config.toml
d_expert = 64
activation = "swiglu"
router_score = "softmax"
balance_loss = 0.00504
init_std_router = 0.00743
vocab_size = 16384
optimizer = "muon_variant"
batch_tokens = 32768
steps = 6391
Below are experts of layer 3 (counted from 0) of a mixture-of-experts language model. Rows are named router (the router's row for the expert), gate (a neuron's input weights, with its number), up (a neuron's input weights, with its number) and show model dimensions 0-127. Each number is 128 + 24 x the weight over its row's rms, rounded and kept within 0 to 255. Numbers have three digits each.
After each expert's rows: "mostly gets" lists some tokens that are sent to it at least half of the time. This comes from a sample of Wikipedia text that the model never trained on.

# expert 36
router:150165127128096146119112131175139106135133138158112108122118165179102118093092132150167135168121149131158100128126131102134119128110101170104137100138155125082124093123090087121122128112116148095145133089126188144100112145116113158072119082146066110108083135143121128139114147135098122148111116126084128148120119126129104152095126111163155086150121126139136159123150100129190118130146
gate0:109131103129123131141148124123077134127138128129081122098129132079143136148081142107127110137136115139156131145132116125145145133103122131133152123139124133168156132172108176109188141116139138135101128092110119082139128087102141102158117177155148132158107145155139159149148134139154169126118103124168104115155141121135162132125171149138098142100140147138073107130090144104132177114180
up0:124164145106116119082095138077129161110137131096181130116127125126151128116135187140127105138052141128152116134109145135087134160120105106125144132150143155132138106126100123147116122116077136095125106101151157159121093095123110144121116132133117124121101144113091106098124126124109086159155130109096139156150147155161119073113144131107134083143124103086148159147148129146138127099131
gate1:156144098138154121154121107128165145126088165153156144099105140092150143124126081127115131118190127144146114093133117145140139132117149121143128165099138099130126106128125110131103113202132171058135165146156066120080134132124067152141157141118116131126146130123139147149120155162128137171153124129149099104115124136105123099098149124124112164116116107154109098128098102109138100098121
up1:121138124131128117082118113111142148131123141099113112123148146068120125120172102076132144180076125101130134123111068118129137137146123173141099147147145153113117162095126132141147114122133115178118120114140149157155130111130139102133095128114140176141080123089201105111119102130184113082095132112108134140132153099127115115122127126104117126134138137121118122155093144138096126191146
gate2:140139104117138117126125079100191129152117154157151121137128111121136042119117154119147131146138090141139183151112117135114173153074165106124106173102129112082115144129126140123137133115125152135157114122152147112133225135104129100141134127129143127110117127127128133153132065099146133110126040147101122112141169140117120132123131119121095113122161119119093104169148112143130201144125
up2:106096126102146153160122163159099097112128139087113117135123146146126170095129105117128134119120125161115090105128124155106068119142134136128171099138124095087154104152134093157122169116175131156106105120153072114094117098128129128160112150111100097143166185117164114148179128125166135119134192080133129148140113106151146141182114130135155085110091154061137122128124129124147075122114
mostly gets: " Z", "_{", " Comp", " CO", "Z", " (K"

# expert 60
router:141173130132087146119125139159137111143120130169121114111133160174105129100096135150170135174132151144169109127115122140121123130119118162101133084137171128097120099116097087138116141102126126093135133087123163138099108156112104157085125095148076114107084132145124132138124151155101106144095113121074115146117123134129109141099120105155157081163123115139138169100146111152168121128151
gate0:110087124097134075116091134141096092133092151131122101136148134085139141164136136088136146121127118105118142141142098120125114088095140124124115120096105123095115123154139124168154112094116107151110159171145145143140079143126109132115134113156151119171148117184125123124128147082098140088121147117139115086105131100118165139129141093105122137133118131112133115143120159142139125156113
up0:092131130119162113103121097130105164106103125130123132153154148112109134146189162139097142166111105141119116078119119120162130104117144124114097129144134103121108119101169113134102130112156134130149130130118143139119047138106096145129149142164105161136103126131088130134127154138107147082144150080141107131118106123116122098139067098121143160146127100118101073124142114099101130158136
gate1:137136135092163112140104122123124127149135140096107136138169124100156096128157110107148153089160118112119154101077104170121148138131139121159154149133083153087108120126115159145124097100102108134141118122149094109122107109144112120106136081111133098109123145109153110138128132136163180138118138128097110130109179082127099135117109167081111152137131147114169081126160073147116124158113
up1:135153080169133089107133142143090142147117126189160164118129127108105123134118138146153110148133125161130096127132096134123137160141184132130153153118117090137113119108121151126134145085101160133100163072138101142119118107163096178159129120148143128098109095116163180129157117107104124112162101128157132159107134126140127158122109143154132170142152135138102102136111142107128168089145
gate2:107083136140134102151156138114106128094133118131159081136132148160148153140129145121095153120159111104117120106152146085113120124155146134155082151082116152073118122200113124099138151128126085163105121118113091123133067164116164148124148127122101142142139165140144163048124153125136142148155154089157124127129130122135107153133136147130127177145113142141147149134102153134152094123087
up2:098164142117147133075135114132143103086109153124136086116121164110157136146156113171130114144104134165125074070122148116166139126136156121136164131116180113120193134101145123126147186128136118109147105144120108127109160125158127095146119129117144113159167125133174110127128109119088128069119151134121123113104114139086078140138115108125133095164132121119145115160149104099100096096106
mostly gets: " A", " (M", " (E", " (A", " \"A", " I"

# expert 30
router:111173158080130121085117111120106141118111154133115117055121132127110107107135144104171133144132115142125136160158130106124177132115129130141121110128089140078125128111171172085119151082113111104117128125099154150158200123135090149094101146156109080130120151125085123133100139144145106140128130099129136138115094159139159137155128114128119147116116144145088091079143136142121117064137
gate0:166128155123119119137172123128146145125126126155137106109155129076125102123145117119113107153112142136129139110144164108120112167134123124145106144162132139130123156109159070151128125099105157124158103114123101173141111131124108073111125135104122099112113098130108156106126142135154100127114174159119111138123100123129144155151140106169106162154117106140091088170140164104132133126125
up0:113116111135107108126096144116131101153134128100119133155104112166126115150089122114143143104129095140173095134110097151119147076140145124111129109085141113137115091124079173103134123110133107128108129145162144093103082133144152157151134119137137129136144161118175090145114121126080166128166071131146122112146159135113151120121118143095166096092175170108142161107094087127124128156131
gate1:145135154119116166094142143164083179137141146136112157111105147067124140135137176098146084117124119112113129084154121140104197168133129108140111101143122136103115113153092135112131148148157131092198114124130107099166142138136142160162142122135107135116159139127126111144137169122128115134128101150162116159142161160166188145069141120148121146130132152123130146141120083109114148169115
up1:102086095124126105150101098089160099109111111127144101155121117138073123118106156134122178144131134164152132142146150146153120106097127146133150163150101142163157174145142136126141138117143126176133123107119122167082107066105193102110106133143137149124109124144168187136141097104134125129121140176109152089109112114127081144137126174106131170112120137119204123115160165144110153095124
gate2:185139127126137151097146133118112119149125143109117118123074159183100151146113138183143155085145121112080164149131122155162108095104126069146174110092141196112080137081139117093187127146176110112105108089128110106104136132101107160120126113117118118128144115118133106150101129139125107150121136101116138149149152123130143146138143139099150112120097150149131166103101124114152049148131
up2:137134125135117155143111102142139107137125165081080158128083152134072130130099150152162127106139122123106166125158112135138144070136101128129112147128155154145063125135141107122155122148140126122108098130156124094101139120121152151097132128080123138112157144110141103143116130143118098194118120140145109132137146118162148104117145142123125093115114130139118172120114139071112091156115
mostly gets: " York", "ya", " Carolina", "ville", "za", " Washington"

# expert 35
router:152167135132086143123124146186141104145122139152116112121120158151095116109089136156157140176125153135158110123109114123136125126118108158111151068141153127113120091121093091135123137116117138093132138092110146136100103157113103150064114097152079115096081134138139120131113148148107108138097112124092126154114124139132106152084121104164157081162127123140136159100147108140184128119153
gate0:120176119104141063096132148130101169102137145116141142129030118123126112132153137145085108134170111176091124126177114134117156166162160133121114124132141189118105147121148133143164151149132146142140120114124218135104123145107146138110116121135152111154140116120090108127126135149102122156166135114116126127138113145123118066131138164146111129113130135099131154166150134063090109157115
up0:180098136126114166141157138133124167148127143118130126167154131137105127133117155129132155142134168164132129147126137113109111110133154103181150132119126115131126140162115117088147142135095164134121108105158148159148116115139073148127129157124120151128104158171088148133134100077110086097095132114124149143132183120092128116158119095166107187151142144132140120090101108194157084119143
gate1:097150102119144137167142162123145112131095135152123154146131105092151104132172127060099137106122124132108139133122143115147102123085118117119096142108093138158105113148110149112146122104191125137128130128119125127170107143121138137137164164121126102142109125100110110127116131126081101064109124094126137145073128098124107123121132143145127120108133155124130128090084130149138195129139
up1:142095103132127140155078145144180151072141102125084144140156142090100171135153100056138122175119142159126143140134143123091114128124154148147159140120107090123093120114106137101090145126140104129152147129112103142099147116087132159135099082087097133119137106120134153120146139129096113140108150123102093123105146106124105120119119147096137079141107134152114149107108138126128131092134
gate2:080155149131173119143125139140144146104147135119161114127130119137130141145140128113107136167129126171158123119098157143114151138139138131152164111145116144157129114138123092152155160171167115136135111116127093090070114112139134153144131104132131120156144144124128136168110137120137158124125134148112119136144145135168114094122126151156100139125121144111174129180133173135116129119208
up2:100135165152106104136103068130124168106140116122155119097115125136101137138082130088157110142149141126131113096129140144120123136101179150117138091120096108163118130164151126119109166177152140078120108119158094115146097140099123134167118139144183136143115169160115144127105119124110115115133139116134175128147124089130101100129128154159115173115113150167129086130142162121144117118154
mostly gets: " Pro", " pro", " inter", " Inter", "-C", "-p"

# expert 54
router:145162135135094141128128141189139114144121119153113113112127156168094123090090135144172118170135154125170102130118124124129128119104117171107139079133157129088128083105096080144123130113118134101139136097127169142107101143108109144069118087152066114099081135140115122138109148163106123133104111118086116145115123120132100147093111112160146079160128130137141158101152099153169127117140
gate0:179108156142138131186108090116125135109188133135091130147146115165113140132074148122121124085137116119131138131134102129146145167100132131114119106155093132149126124097121111148113131109163123120139034148115104113153127126137204140110164131197125112119140115156107116142136127104173148114117121136140138151153109124130168155142161105127108159114128140149112142115122132107126137147123
up0:139131163107166123114120090101147111117146093114133138117137134101131102126106129071156137136103142111123136145161139185140093155112078124136126124139151127166113097112144111149147132161077160149170121141131099170129119111181092191138123150125133117140115118092128170121058115132146143134140132127121147134098116092132096102146137119130197086116095135143156107132147134098129115111125
gate1:134144063153154150105109124114130109085148109134134138138117114114104119124082118145126149155131147145131108098132152100156120121161185097139111142129155164130054104106107136130121166139168128122105140166144155102103134118129135183166113121122132165097142135115124135121172138181109116144075121105178127105092113152080122106121129203128133130102139131136119157123115098123112100141121
up1:122115159138114130094187108137088105097110121157079135138147146124125132128146057121120139106131125124156123135146135109121145172168105091131144164164150142054124113127141113115171120140155113145135120145149121149106197101135124116149143111144128109128211114139140138122149107133087093097096179118137145119152135124088124127152144149145130091118161126134084091131118125113154149131156
gate2:148121115109122089127168160131137132208143145199087115145099131098170148141134119100080131139137152120118124115151176147144155126110125097132123110136152093132093145100149106106174082121108121142143131130136105113116131152135116146150147115147073134124136129124144168076115136123107136133143151149144157136108134144093109162127123143070119144112138135150084098142104186104086121129097
up2:115134136180160150127117131123184119094124177145137112141185156125105127114136117126116130092138132133126138133129129113096153128166124143049086136098123131118171100176129129104093143156176121055145106146182130148142120112098159104110137178116134126153146164148133124116114132139137143110120118096116152116108161134157120151155123129145120135126098152107078114120118159149145129156197
mostly gets: " f", " F", " dis", " (F", " ex", " H"

# expert 11
router:138136150139110145093111120142138095127085163111144096133132159161149126102132165139134150160106147139175138135136146123117124105166140164088115097151115141109156120148085132147100157120087134138116068119148171132162134128147149130161072137088097099116164134108092117095102144136151093179101114103145123121134116152164143164116077151123148108112182163076135094095145112122122149102116
gate0:116123139125146121124114150156146106213164129140129127127122117152087152120121161169116135109136123120121145138151130157076120101165158117088112115139115141123093119107130134133154112148142131167100113142161117128094109090179133126146091087147112103116249126107123111126134130133137111141101144122121108136163134129114123157123121143130136121070161126126136124151090099161120104153105
up0:085138145123150100148107124143113120188163133165129111127137126151112167129116147184123143107124076115125123126156146141071136076171117142092094111117085136124096128093141121137070120156128149173111117122161136124115152128189120165156141091163115091089192135132135127116143143161135121135096132136125129131168133140125121180106138149134150138101130156156127144137104107133091102120120
gate1:114158140121105133136143140090136112139121103111083122133121154113121151175112109124084128122131161092132097101134155117162125138141123129138188119120123156129131072171146143110167125079187137143143138168130132123136089129130105079154119138112125138129113115099129119158107102166133124114082108116149114134121135117134166133109088154143102100108141111137130132150129134133121129129120
up1:127134133123140115154090118111126139104151094134164111113135125109161090107167162197133145114078104120177134143114182154134123101106141081145147173140106171124161123095133104132100132149093150123153112119152089143144114097114162180105149129140134121134081129113156141115127166132104146150157128138141101179138077153131111088145170115125164113123123105118159143109094154119121148098132
gate2:160143137167139153098121116100173119155140105118132120123069177113140141137134160126089125178088130123131174126128117108136155129109125173138140101181149117119193112101109118147128109147129089147128120121150194122137131127143101125114108108123118133120157119153113104125098166118082170143100081140113100133150164129165117140108105128104094079110127127104168139125162119153216138124156
up2:135166126179126143139101108109188131128138125107132149160100109194137139132130140125096119118114141125140124129113130122189136138089129128126065110159108120084145126099114118104121110129078128128145133060128157135128125127132116143140071126127119146106124113151112113092103194120103147139121104131073118134141144137160121149116115089095109030198113147094119162119140145139161148151145
mostly gets: "\\", " rock", " short", "ö", "ram", "ă"

# expert 1
router:123168167135120156127126116122125114139162133149097156098155145132100115126124116175135112162135150109144106156106132125131122101122104159120118118125142144097106139097087100085118113118129122089153147106127134146121126142149113132119068102123067107122106148170106128116142119159111157107114124160116128160138102159175106183128095113170145066167091151145119136127153111143143146130157
gate0:110134174125090162135128123125141127141181080130172157113095152135138129087154123106132135165084140125139151142123165139130160098115143131104056126117151122133114144113137145045125141141099133123131127133126133101103130115106135109124124120168148094130109122142114095142098120133122059112154117129141133129144091147141094107134176098115163114111137134137199144121116149135122153139143
up0:128130139098158134131124106114153128109192086149130155111088111100109155099140178160114149134134120137129134135121118131173153155140144110099134126120133091141128108118118095127130159146148114164163172111135124092126165134137156063089140113171144107131109149103104118108085130134148125114130122135111112135138108079118112089100128138129130138155143162132164135117115144090092114158131
gate1:137148149127138117123156149080106110169131089117098126130102106118145161133147100146079108152147144121145089135106116163118128039096124136148126099083122101111066117136138113080125136140141105127120091150132162091154153141132129109149114117125145106116145147135114131084145107142107130141102146117113086118162084173146136124125095146134119128125108123116133141115069134164124110128135
up1:119154195120203105122136115131145099148137090121108144119120128086128125129133105143086132144140146115140075103132105110153126098101107126140103089152145102119117123182113126095161149150111104136128105121160153125147143143119129133116126104136139123134121182172108132119122104163125158125103107130114123111149075166114154134138129148116089150122132126118134147149113136157127146145117
gate2:042126177100124108175100114093131120110114163117172152112142133101148133114123127139091108110181144130138188107117102163180137132074145094127144139136135124156155116109127140141112083154124186143116105129126112137123156132152101123153160145146136135112143137092130147094138106150133138152137129099141116108122111132133139157123138133064118143111140110127112117121114178141146217110091
up2:139125098140128155115131120106098143143119108116136090127142121117150120135213156135110117136134145082147140097102135150148109141082142128084097136129097105089127147119173126138111113153169156146125128090102085116161091138131145151126120147106132130137136175096152151136138082146111139114168093165079119125108103082137140107146122180127133185125102133143121103128125184135117151098097
mostly gets: "′", "″N", "°N", " Man", " Minister", " full"

# expert 43
router:130154159136161129143127111164167126091122155125153145099149131122140091134138143141154129120125144153152101116123113146106099153144099131115100106086123167141148103133137102152113147096107129147131098118116143135169135157149169145119108112118134104093100151113073101118089093149128116162124070149115172146103133126131124130158110139103120164121160141124155092121091110138147151116132
gate0:196146131141140152132158167137151143132116150109162098146130058161132091116151159118122171135140145140131140144113165151155130140131095097110152123138138116147122145130127136129111126150165117139127127139119083134117116140134138131081125116118087144102143116136126105134131141148125156114126129084135132048112142110111129197108133120140146112135079167120098128117115212069112115110124
up0:149113110111098129151109157109057118139114102156089169127142116116122098139072127092137217134129114108073097138133134103136148131082151125170124114135112125119120184114114107123132128140103116116108130110148104128115157122106138105149143149142132126144142135114136145106151106098160136134144197175121168113173130131113092106158173130166083153098128104177155113154151130129145122118127
gate1:155130100149130126119106169143150126134128147136126096147094111134099130131105116143140105113137149129124075121139140134126121119090138120139136149145141143132127150136126107119120129112144132097150135128126138129169118141121129127111088101135127143124147105129128077136166173123116139131156128127130144075117139141168078132159116099176110121126130170179128106163113133119139119098108
up1:121112130153113118157172143111135177150134177165155138163134097096131118164130090158109125162132109132139134138103134109151147091138132086111152103138104119132168130107094131140125216129130143135137151159108100150128171119112115140110127127136128118186135120125159167105106125091144122112082144116136137094072099100122172122126124117110113128148132133103145113111178144141128159118193
gate2:160156106126146121129135101133144109119153116130159140079130110115124082110124173135139091100142181148146114119132142152129122156111122101135108134168110146079147135158143115133142113092102078142106121149129142127127181131193105148136092138148152136126143115125103117108102122145138127128149159122102131141103096125128118104129125113134177138078180131111142146071139141149115148149178
up2:091070155109086137110111127140021156139099131133093132153120141154122146101144098149141174149127098110136145145121128062114115117134095143138173136091129120158121120110120128114109108171140202128146131126149110122124127108127166118102112114137117125149119141150136138178141125128135107113121118149138132069142136142129140144136113159131114134172092107133127157154207136108118116137090
mostly gets: "her", " round", " group", " field", "arn", "air"

# expert 5
router:151158138136098146126121144188145121136123140158120115116120162169104119105094141138154133154121154130158116124120139129134128125095097166097131079135154126107127106101092105131112136113101147075139136079120154142093103159109113153073119080139086114118076125153113119149099147152106119158105127122097118144128121135143091162089117106177163089157128125144127159111164104159180122119144
gate0:130125124150142135106114112114108141110143139125135109156136158106091131154131096102124125103149116147113118175069069143122133132098103098178144127126128122120132128125145141096147148103123126136152163096120113135138170123137155165108118126136140151143165132151085153141131106097136136113114139158125116115181127161134127132123105111068110107137093126133142109176124122163129138084132
up0:150107142115116059155095103096088143150120106136120146156105160144158132122127120138056117172121130118086130139124153103116119146110110147139082156103075111125130117108126124112129109165138142149149102101151105172147134139119180108114170121136075150100123113164171112120122094086125116145103110118128090159130124153138086095152108148181149083166128109110133151096177125149113129162109
gate1:119120068169129116166105108125136136139134089131114150120107146212128131135141099121118102105111143113120108099133092154150135098105126151146082123112133095114146127177168112135146089165127129126077134133148106109140092122099114171121123141149149091120209104135110122120157138098111130102156128091117176170118121114092112122144131120139125139119154170156116133138122104110131136137132
up1:113127086166170129153108101104145142131150085111159079130145144150148126115149115124108129133088129128166144124086145087125097130120136135155081108127115123132152129178091130133129097084110109141142122107147102108128161100135096102141137114135120159140128097114154120104113121145161122147130133040126092196070152104137125161117118169114125131154148136118093135191131133134169129120139
gate2:131097123143152127105132106120112147145145133152108172106180112159145146118150102171134052126131119122126097122119117120130097139128092108149118112104097172110150094163115104147104106150118165123127082104115158152139086094137152123165115056157097166163105122127173049109128130123151144174131130130130148087085150118142129166147087138109109115123136068141131155166150109106107125103096
up2:123070135108125143131179136141088127067122111127153151147159134153105130120147163164118097116128118106136130164141160163099130143167132159191139142145122122182111186178154105147102123140119118144108075140129158119132142115136133156108091095120111125129091083179145113103113140140123132117115134146116059121122097160124135136147121152073111084077115126118148131188122127132134123105140
mostly gets: " sl", " ar", " Pal", " Per", " sw", " ret"

# expert 29
router:139162132141095157125123145173130112134122134162123124118121167148100121116092132160170132182130164128170108130119119129138126117102105169112149077132163119093126088112096085138125131106114132099145143094129172139098103163110100150076126094151103114108077130151126121137114151151092120146105119135092130152117134136133088147095127097156154081147133129139129161100160104129183120122149
gate0:168115119154166157142129096110085110140103129140099148089168153092127110123119106156127135120157172118151063134103146151129196107128118169131087157158136106141138109142107110122156159135101071149160103150145102118153097096127121144132105135127120180128143134114101077142109147130123166162166137098128147103122171154116103086115127126129129122116108187149114100138106124090118120120134
up0:131134174104118140105142109143170087095132193137132073142096112158166172105149088120146161116132104164083123092109124149148097148126122106169104058130154072176113131100128135120118099103143196113120141124104098159119159115100175102126147127107116150122139085129162123196117151116117170086123122142123101155091157092126137126128140152184140093148094136137152142100125124145135128131101
gate1:109092131125141124128138158136111163146134115119108122153105111092152139113120120088091147158138123157099114136144128147095110124159110113171164133116161111091134112068105140101156138130111108156115104131094190155140132144106105156121107067151102138092113127091096114107126149105147140104131123130124147146136110075133163159124114079111132168124180099111138122117127105211134174139141
up1:110057137168120157111108139123133093136109116147132133160175163146154135150138114151082130149138163123151105121142156127171134132148119102096098152151143098139166121150138167136138110154098109152051164112135116170111222117135145130115157140104125149139119134154150131098165120141112113141139112097144082133185099182149103146130135163175096122122114113148104085119144119084145140143148
gate2:122076137094113198154105131130064122155108119076112101135135116157108170135169098104155136106139140115123168120192133154063117094158110140114160118119126114142106152140112126154136090137174140169126124156165138151132131133124143121108100117167130100149122155129143137144141094135111127124150158149093120100179099154117157102166141129109155153122146151137151116205151149124127122128148
up2:075144148119148088174110129099105019125111092133109129134130202124124146128119141108096118120116126103122153136151093154105163154145131152118131146083155122118139117073098118130133116163142148116143129127128135125116130137126153149119128101139110169120118118121144126112133114104087147119106154088109115100097170114199072143133130080187111149182110117118086122131143113120131091151165
mostly gets: " (P", " qu", " \"P", " Qu", " (6", " (N"

# expert 13
router:123129154137114142130114103172165075118127161159134127063140142115127086143101162137149158127134129101139127132104120112147121140115125142120125125107141134110123106135112107142125134140139105132120142101132165125129119176108130131092128111122109098121092148157140088160105153161117117161132103107094123124145094116167119165075128104198121120160108143156120140119197110117185160093137
gate0:172154130192089130137135083117154159166174169142128110131107129094073136122134188098097122159144137157130151098134131136132131110134149109129156088117125146121130124128124145121096107140102156120162139140150144107130129135127115116144071141074175112178093119092113131148148131105106122162116104122080137109134086131122123138155115111146158133162152078156116154087112133108127127141111
up0:128132119117154146114121165100148129155155154123199121123137110169153091125110092118147164104086142123098122120077077129091098152132133136144108162134136122141137139119103099144132150073168120084124146137123126151096132107152116109109121125136138129140137129116147156123083103129147093127120157101115152153172172087143079126126153136109147141111100150103138127141143145125112155129158
gate1:126130106129167146134132112157098137142126112159095128155179118145116141096108142105124125117136162120088146152084160071128136136099089106070156117066134100137127146132123128117134106128160136160112133127105144123124126111148097131164097147139112128131121158120158186133136098128133142121142080110151120084156125161076150151143146121140123129118121098142150144102117090091127125164132
up1:082135087107118108096094139176176062136164128132117151112123093185141095120113127148122151102162136120144147160151122146104091105135133151048031083125112156164118157174121147150090147071142134124151128152161139107150126099124119127094131122144173099136106108136097111142149107127137092121111137099169167137098107123115149145128135094078170093134173134116135138117122149139104124139113
gate2:094107110146111069129111109119159145129133096098112117192099125150103144138163078143032136078110110110080132192131167160146177106131116109144188149135136142162174140093141145111150099165153167137150112154126141121091114163104145079136144131114112173131128112169154092110123125130104116096147125130147148111125130132158112103121126136097122140129132143124142147130116133150123120108093
up2:155179129150135135210126116155120127165134120123114136101150112115123100150102165121127095099150128180153149130131112119117138140132092135093107114128100136121139134127119136166133101137144093126144124090157088111090111130086141139133090140142114086177107129095162158116128164137134159119129095091111127129132147126195104107135144127141126079134116133156125117142113103081135145138119
mostly gets: "ach", "ith", "och", "att", "oph", "ich"

# expert 28
router:146153143130091173114133154128122121134134121186097090107130120147109137118116128139159143161140116085158125111127111117148113127112086154121130082135129116096106110108111136138105127098131145101147147103120161143092109168124122151095115090136117114093099107147096158146132146149089110119092120133076086157115106138137102109112121137156167110181120143167145149128153097178156163116140
gate0:103101181124092139141119146118114128141124135110117113162147109112146133112157124134098109143138125133172128144138125141121132125145107134183132134147115116119132102149125110122113132101120182164161143187125142127173150101106122108123101129140093122054126110093190112124148188129139112121123142109131123140110140141103138136166112116105112116139149147110134163159115120115132135118121
up0:156156115103150101138155114094123144131122131104148137114083103147120141094101097110159119120146127150090133107117104092173116152077155131078105130099158124160148154106151144132125084125128110122100124108110133143115131175137117131090155137143140118153122140146087155130119102123140125132147119131154121121145109120118135139119140133116120127103109130115143128104150148142157106125104
gate1:150085155151148107139161121109149133116129145125149114078177141149156099119160114151108128127145092143136140126172144139122123138120146151117118125111148148142139144096198134166138093118144130130168145147119080151118122112155120104156117120124118136176149087139104157076156097146108081101126135114143097154129097167093146112056125131109112134104114122136065142138113124175094127080119
up1:120061143128164093111170135139125124154112143096118138115117108121126142119167157162115161155131102136113112142151111127074149137154105105133150140138125131092148092118126148127126152108113154112108146114117111146091163153152122149103093137118115123156127143154096151119166143130116112133109122144150091140113099188103134071130095138116127121192135164118183106157103146129125121076099
gate2:144166143173156128123111130130100120150117112121133119147134144110135128172100129086114131171155142098186136128061085151120145105134115120170175117130103122131091159119159144122122128128190103131121136112136155099128148121091150110133121107113120131089125118137108165134133148115177111138103144096135151105150103150132128135143124114182070128115127148107145143157120106149121106122151
up2:128164119142116138115098131114184135123108123091170150106116117100136143153143157139200129142122096121143098122118116126137155138192153168077136133120100151136164161131105113113115135117113132147108164105084112129190128131129148146133116186159136110153146156162109087106156095097100126124128142116134146167111137102138165081159141156154159102094114159100128089137114100149148137127121
mostly gets: " O", " Q", "ay,", " US", " Y", "===S"

# expert 16
router:128144119117089156146126114142155100169158140140130165120143128121113100120114148147146142133156141079168108110147111095137162097085107128136116107101133141094106134142141126111115139099128094101134154072142174130161143152117125120075161094143102152127130158147143090160151166177078121143086105105099142114144095151130134120113136122140138117144106146143093120124182105150137110120111
gate0:118106099156122109140112107097117109117164078148108139130126126104089113158151166122108115133110152106110156101099132124107124132116138110104129121162134158229160142138145128143137121127147159128111105158133116109101175105144175113136173124119146126143124125105127170156153145125136140128119091097135114105124104090164086113130159142167137123126120089069122103164166136166155099126124
up0:129104104116144114111094150116157155170103161125192116110116081141128157120130051165101113159096100139094153176116135156146158144161108110169146151118118124101117098100128102119088093133133123108137122082144089131116108127087106147153135110112134129154154107162129096088088138116074133143121160104114096106149110160130171123119121151088115144099163123133131110143113115105115148125132
gate1:101125157106135110120158168142144141152134137120094142132130121119117125132098136125106164144112139105117206138138113101134128107107115146123154105096103100144094055107116130119123090121134140134106137108170162111125173112146121128132124121135147115161094113136063138149139145114137118139056060127133116105180120136146178144150110192137100131115142147128136135127122168163158170115146
up1:159204110143122132148103110111095125102131117110176151152107121134131120130157116140139111115165119152114105109110127161143137111158123107134126162134161120108147168138139115112142137152127131155171109146105094141125081145156063158133138121106122124144157147098161122087123117143126150111133143138115130130114151124128093082104131048131156111147122111137131097121137115170091112131125
gate2:127101143134116129073131143102143131140072112136150135128103115124126132124155116130143098140069100129109118179141103106117110100121167140130133162099147140122140119093151181089116102129206126173164163146104148094142125116128168140133117134110130093133194116138099102112101136113135157160143115158102130138140108122097114142081077136157125104129100178091155127110130118082145122139184
up2:109133124152130121100138153137161122096072113155149093138112110108138124178120113110106115121125100129109119149160064142142093121141224117137121140114097128143128126114140141142099117133188155162135147151095140111138118146145188152149153116121143095143168111143051092127161125088174147166108110128131131129146119123111095164085104162135115090109123153110153130099140155109128133132154
mostly gets: " John", " David", " Paul", " William", " Robert", " James"

# expert 38
router:135135148076110153124120098173167110109132115173104113097151131123138135127110110151133122132141158077126107132110140087132115142097095145099116166085139130094152134117094134159118122142124090111129146125153107141171174141147121123117118099161116124159124157144107096139139101129111086133076066166111118134170093136141080157109127123167137156135106129179145108122146141124118126093145
gate0:114155161149137148137119094120126095132116122114106118124121114156112134117098131159112110142166118086124186114034119112145123153127120112180130121092156139091133093123116107102124081114151109156149170129154121144130129114104138120097144141124104108161141141147046117146107128128192076090124163139130108066133108131109134131174164127077121148130158160149139119117141173130117127130119
up0:177146152154134107186153112146126103118141102124128122125117131122109155108122142139137145160176091108116147104109149128153124147100119137112129097128154126161109128139119103126122093080148099134161162144143153136166138139113081120129156136137162138158121136124132130138100112079129083082093209129109124116152115157129085128158144148123126139145144133141134109116158085106139137120104
gate1:149157106122172125111145141147120115131176103132130136120133114113141147147137123111109135126109108104128168160151150120126147128102122192123120123099110141148130166104163106122129088043115134139055132135168164126130161086137082104141132074141123132130152144117121129143126185104142124130148168136128122164098166111102116163125127102120123134100134154021111137190177118151141152137134
up1:099112142147138146088055160079104130104103166126146119115116130119138119128112124092137095100137147157138120111118112110156147142152151053131107124191137109107115099117155101149157144135137125132139139156117158118090128111137114132136116143100131125109110119130129108148088105166093133137138135097151128103135137135164168104147096121105130108132117161124159139113116121134153108164169
gate2:137128103120136197156155149127118126141149102112107113129162114092210146118120130102119106089138099121106112158148129152155137147146114181121133146113093104120147111153107125186139082114106167116139135145125104119140140092122147101128132155143137120146136155100142105134151129104148158098126096140175111122149128157179157107129143113133171113118111123160152122093145139169099108133135
up2:108149105150116104147172142141124107144086185125157137146105114125124100119105150124107143114138125152173116133146139111106126137095151102153120132170139168137144135139132047119109131090148130142068142167164161106112142104092064126128104152140104137140122124124166126167116187103103127116162124059100169129116159145149103104113150159133109130116141095137144184125119106148149120175157
mostly gets: "==See", " public", " See", " Candidate", " role", "Scientific"